{"d_model": 640, "experts_per_token": 4, "activation": "clamped_swiglu", "head_dim": 64, "rope_fraction": 1.0, "attn_scale": 0.125, "parallel_block": false, "init_std_up": 0.0211, "beta2": 0.99, "warmup_steps": 552, "decay_shape": "linear"}
Below are experts of layer 7 (counted from 0) of a mixture-of-experts language model. Rows are named gate (a neuron's input weights, with its number), up (a neuron's input weights, with its number), down (a neuron's output weights, with its number) and show model dimensions 128-255. Each number is 128 + 32 x the weight over its row's rms, rounded and kept within 0 to 255.
Before each expert's rows: a language model's description of what the expert responds to. This comes from a sample of Wikipedia text that the model never trained on.

# expert 32
It responds to: Name-initial fragments. Second or later pieces of foreign names and taxon authors starting with a capital, such as D-vo-řák, S-ch-äffer, Ko, Z.
gate0 [189 119  96  96 178 112 132 110  89 107 141 146 166  83 138 126 182 147 131 106 115 183  87 161 130 176 120 174 100  63 134 156 190 134 110 148  96 146  91 157 118 126 141 134 127 158 157 151  49 123 146 149 148 151  59 160 135  84 119 124 148  79  86 147 128 133  86 100  93 154 144 111 151  94 145  94 152 157 111 171 129  95 135 111  84 170  63 137  91 148 113 161 136 113  69 130 123 141 211 134  73 135 101 134 154  59 123  87 165 186  73 106  95  71 128 157 102 104 128 129  98 135 110  75 151 134 108  72]
up0 [111 150 157 116 107 125 100  97 102 174  99 175 107 147 131 153 163  59 136  60 102 117 153 148 172 130 158  81  50 111 209 108 156 143 115 167  76 115 123 139  93 130 114  95 120 144 135 150 101 180 137  72 110 174  53  87 146 109 156 127 145 139 149 168 177 165 175  79 124 113 159 120 137 149 111  56 118 176  93  92 146 109 131 133 171 142 102  97 137 144  77 153 135 143 131  99 112 109 141  95 127  89 154 131 133 111  95 180 106 132 129  83 102 102 113 170 159 128 133 132 159 178 117  95 172 157  87 197]
down0 [100 154 105 132 150 160 133 105 147 159 140 115 117  77  82 139 117 122 108 108 114 175 149  35 151 106 137 195 142 155  99 164 144 161 114 108 197 134 153 150 109 103 155  50 110 126 158 161 163  97 153 161 176 104 207 122 145 118 133 187 160 158 111 148 240 185  86 146 118 139 168  96 121  72 133 116 165 188 146 149 136  51 122 128 155  91 143 141 156 174 158 179 176 199 157 152 101 162 144 152 159 153 139 191 157 158  90 110 188 166 121  85  57 184 163 134  95 156 162 124 145  97 108 107 121  86 174 125]

# expert 12
It responds to: Heading marks, relatives. Closing == and === of section headings, plus of, that, which, who, between and about linking clauses in prose.
gate0 [ 64 138 162 213 107 135  99 113 121 112  97 173 123 121 134 107 193 132 158  99 133 126 112 124 151 211 140 172 140 135 115  73 141  92 168 101 150 157 140 165 102 128 100  92 116  63  94 176 115 125 107 117 113 155 124  94 121 175 141 158 148 146 163 131 104 146  70 145 124 110 150 168 196 135  82 149  89 126 123 123 138 144 120  77 180 123 190 127 182 136 113 141 127 160 178  87  93 167 196 159 170 149 146 130 115  63 121 128 121 140 209 163 161 151 157 139 135 176 103  72 129 133 105 129 174 102 117 133]
up0 [163 122 168 124 134 153 100 147 143 159 123 154 109 112 126 105 150 184 164 103 119 113 172 176  96 150 113 137 108 138 133  67 189  62 157  87 100 131 171 113 116 162 113 174 102 111  55 130 138 142 102 147 217 100 145 111 140 171 132 134  99 146 111 118 123 128 119 132 135 114 138 135 147  96 188 151  28  81  89 124 107 137 207 145  79 133 193 119 142 185  61 171 134  85 187 130 143  80 157  81 124  71  61  81 104  99 182 110 180 173 142 139  61  80 107 172 144 109 135 146 140 173 111  89 134 109 136 154]
down0 [137 136 142 107 107 125 137 136 122 108 132 139 149  75  94 155 134 184  83 155 129 142  93 155 159 111 140 145 118  97  79 140 168 183 142 141  95 113  86 144 111 187 117 101 124 139  58 159 141 143 142 138 125 140  77 123  68 153 120 123  98 122 133 114  88 179  98 114 135 123 118 132 163 179 167 116 147  63 134 155 110 137  62 114 153 171  97 103 117 155  65 155 138  37 111  78 129 132 143 153  99 112 126  97 124 161 134 101 173 102 148  97 135  68  85 139 108 186 148 172  91 158 165 120  88  92  86 115]

# expert 15
It responds to: Place names after prepositions. Country, state and city names after in, of, from, at, such as England, India, United States, New York, County.
gate0 [153 122 115 127 145 117 145 111 132 143 143 151 132 128 175 139 131  55 188 110  77 124 136 120 110 105 105 224 102 102 172 139 155 137  79 136 148 122 107 129 173 152 148 155 113 163  94 141 122 176 121 126 145  93 148  65 114 124 119 151 157  91 174  68 167 144 126 100  97 107 133 124  94 127 170 150 117 121  88 105 118 141  64 127 112 187 102 172 120 158  87 180  90 129 118  94 122 151 124  85 107 148 160 100 115  70 123 148 103 150  84 211 116  72 145 112 182 180 151 131  76 134 103 137 130 102 166 124]
up0 [157  77 141 133 142  94 132 119  73 149 126 122 119  93 189 189  84 108 162 131  31 147 138 150  82  77 152 180 126 106 167 150 104  81  92 115 124 122 161 131 181 187  86 128 153 135  85 164  83 149 107 146 137  98 132 105  99 158 119 183 125 150 165 118 182 171 159  89  93 115 142 116 132 182 172 122 136 116 132  99 136 120 103 140 103 140 104 177  99 152 148 126  97 103 109  90 131 105 113  86 126 163 124 186 173  59  73 202 104 177 125 188  88 119 159 101 150 192 165 133 116  69 131 166  95 117 159 140]
down0 [191  95 160 184 122 145 163  94  24 144 167 132 180  92 136 125  85 109 154 120 144 167 119 108  55  90 189 100 132 175 159 157 108  81 112 123 124 123 154  84 153 108 156 116 157  98 102 231 131 158 104  93 117 176 131 138  87 141 108 149 107 151 175 101 120 140 180 129 179 192 103 120 134 140 118 116  84 109 150 128 135 103 138 125 120 214  83 141 135 140 104 111 135 148 112 114 197  99 147 104 132 113 114 119 130 121 132 167  90 145 173 129 144 170  84 146  90 136  81 143 187 161 146  83  90 125 120 164]

# expert 46
It responds to: Government and military institutions. Institutional and title nouns in proper names, such as government, Army, Council, President, General, Minister, Committee.
gate0 [ 92 129 131 100  59 126 107 168 144 122 143 142 147  82 117 161 113 115 100 118 139 141 158 156  97  76 119 121 139 102 160 139 100  41 138 188 137 162 146 148 125 115 138 113 175 145 115 154 133 133 190 108 149 127 127  74 108 146 128 111 131 119 105 111 141 142 125 120 190 170 155 130 166 107 145 159 128  98 138 154 182 179 126 159 142 153  70 158 114 154  69 172  96 155 118 135  84 166 171 128 156 122 173 133 125 147  92 130 196 113  69 140 185  95 148 111  78 109 151 133 176 129 120  96 176 154  74 123]
up0 [139 122 167 154  88 163 168 119 101 146 148 123 162 120 108 135  87 130 183  77  96  99 136 142  89 126 146 109 134 108 162 117 146  66 130 114 219 155 100 102 107  45 100 152 102  52 119 111 109  90 203 162 131 127 196 111 159  79 156 220 199 145 144  93  78 120  82 145 116 176 141 123 167 154 114 148 151 125 167 121 144 130  96 132  69 129  90 116 142 171 134 108 102 125 120 195 140 177 145 127 124 112 218 132  99 124 118  82  81  69 119 143 157 186 107 172 103 140 156  96 114 165 139 192 131 107 153 109]
down0 [117 126  85 138  76 105 113 158 206 114  94 134  88  92 117  53 152 152 123 175 131 183 151 166  93 101  86 137  85 151 134 105  78 156 104 140 126 164 115 145 135 175 133  86 138 143  76 114 122 118 194 140 143 141  91 146  63 131 133  98 177 120 102 104  89 139 127 155  68 113 173  93 119 104 120 153 100 132 169 187 161 156 106 158 142 183 154 134 159 141  78 113  90 106 129  93  92 134 135 145 119 131 126 213 156 153 139 146 144 144  84 179 158  94 155 131 110 108  94  93  95 137  46 127 165 166  78 105]

# expert 16
It responds to: Prepositions and verbs. Prepositions and main verbs in biographical narrative after he/was/to, such as in, with, from, during, made, joined, announced.
gate0 [103 136  16 129  89 207 111 107  97  82  95 149 111 167 134 158  74 127 153 137 176 128 150 132 190 116 112 100 151 110 126  79 166  91 121  67 136 157 148  21 109 110  84 148 129 115  66 140 135 140  97 155 155  83  90  70 191 116 100 111 128 116 147 134 111 135  73 142 124  91 173 153 125  97  98 165 110 178 112 101 130 119 124 229 129 123 144 159 196 116 148 122  99 156 132 175 172  95 138 173 204 157 159  61  95 121 155 157 106  79 160 116 194 157 142 146  70 109 156 159  97  97  63  89 131 177  99 152]
up0 [140 149 149 117 134 149 130 130 164 155 108 115 158 101  70 178 133 153 142 105 136 112 114  94 119 130 119 140 186 129 137  73 117 161  46 108 144 108 102  92 165 138  77 110 137 138  94 157 114 109 160 205 121  70 109 139 113 153 191 125 168 143 148 120 105  55 120 123 119 116  90  78 152 112  91 193 107 154 182  59  95 139 158 215  62 102 121 129 145 115 134 155 112 104 189 141 162 104 107  83 163 130 136  72 155 103 108 123 132 151 104 110 135 157 110 106 162 171 154 133 181 102 137   0 113 178 163  90]
down0 [ 63 109  79 151 141 150  88 134 142 199 175 169  97 172 117 111 113 133 153 154  99 136 108 158 109 141 129 145  83 137 129 112 169 106 152 118 144 126 131 140 152 124 125 117 166  84 157 165  79 118  90 160 119 109 105 168 124  72 121 142 119 111 123 141  86 103 144 106 137 121 135 128  89 172  97 130 103  87 120 145 102 123 131 179  89 156 157 138 127 167 114 140  84 130 148 103 135  83 150 141 133 131 186 137 136 164 169 211  95 195 139 122 152 135 155 119 128 132 215 132 137 127 145  94  57 103 109 117]

# expert 18
It responds to: Technical prose continuations. Function words and word-final pieces in explanatory scientific or medical prose, such as of, to, be, using, allows, ine, osis.
gate0 [130 178  98 122  75  97  21 135 134 155 104 145  41 122  96  79 138 123 154  82  74 177 130 113 121 120 153 139 128 160 144 141 125  91 170  89 131 151 102 107 142  90 136 148 125 120 139 131 148 129 143  73  93 131 133  91  86  87 166 152 109  82 142 118 130 161 123 157 125 108 148 163 119  75  79  70 109 127 165 142 105 122 160 145 123 190 139 125 127 113  59 137 149 114 114 170 131 174 115 142  94 107 148 132 160 186  92 135 113 151 186 151 130 116  88 133 113 171  91 144 166  97 108 128 233 151 115  97]
up0 [161 170 150 104  87 152  26 183 105 109 190 100  93 133 123  88 145 152  87  32  86 201  85 156 115 127 145  71 164  98 111 125 152 111 167 171 102  61 116 141 133 134 141 143 171 173 124 158 106 145 136 152 120 127 101 123  82  99 155 132  99 134 133 101 151 121 118 166  63 153 177 157 135  69 143  87  81 109  83  76 166 120  73 140 169 165 107 100 180 145 144 152 115 108 162 164 143 133 136 133 108 136 109 152 191 136  68  84 115 111 168 100  78 119 162  99 115 180 181 159 145  60 146 108 174 121  97 168]
down0 [112 136 149 179 137 135 175 185 138 149  49 107 186  44  70  73 175  36 106 129 160 176 106 188  95 154 139  93 154  72 107 116 161 103  97 102 147 114 150 142 148  95 153 125 117 150 158 165  98  98 150 127 131  91 121 144  99 158  94  85 126 226 123 137 187 119  53 134 107  94 185 126 135 141 181 173 147 143  88 142 118 133 168 149  98 160  91 108 110 158 123  83 122 179 148 147 143 195  70 189  84 111 160 140 139 127  98  97  77  99 147 131  98 127 136  95 155 105 152 113 194  93 160 108 103 172 131 167]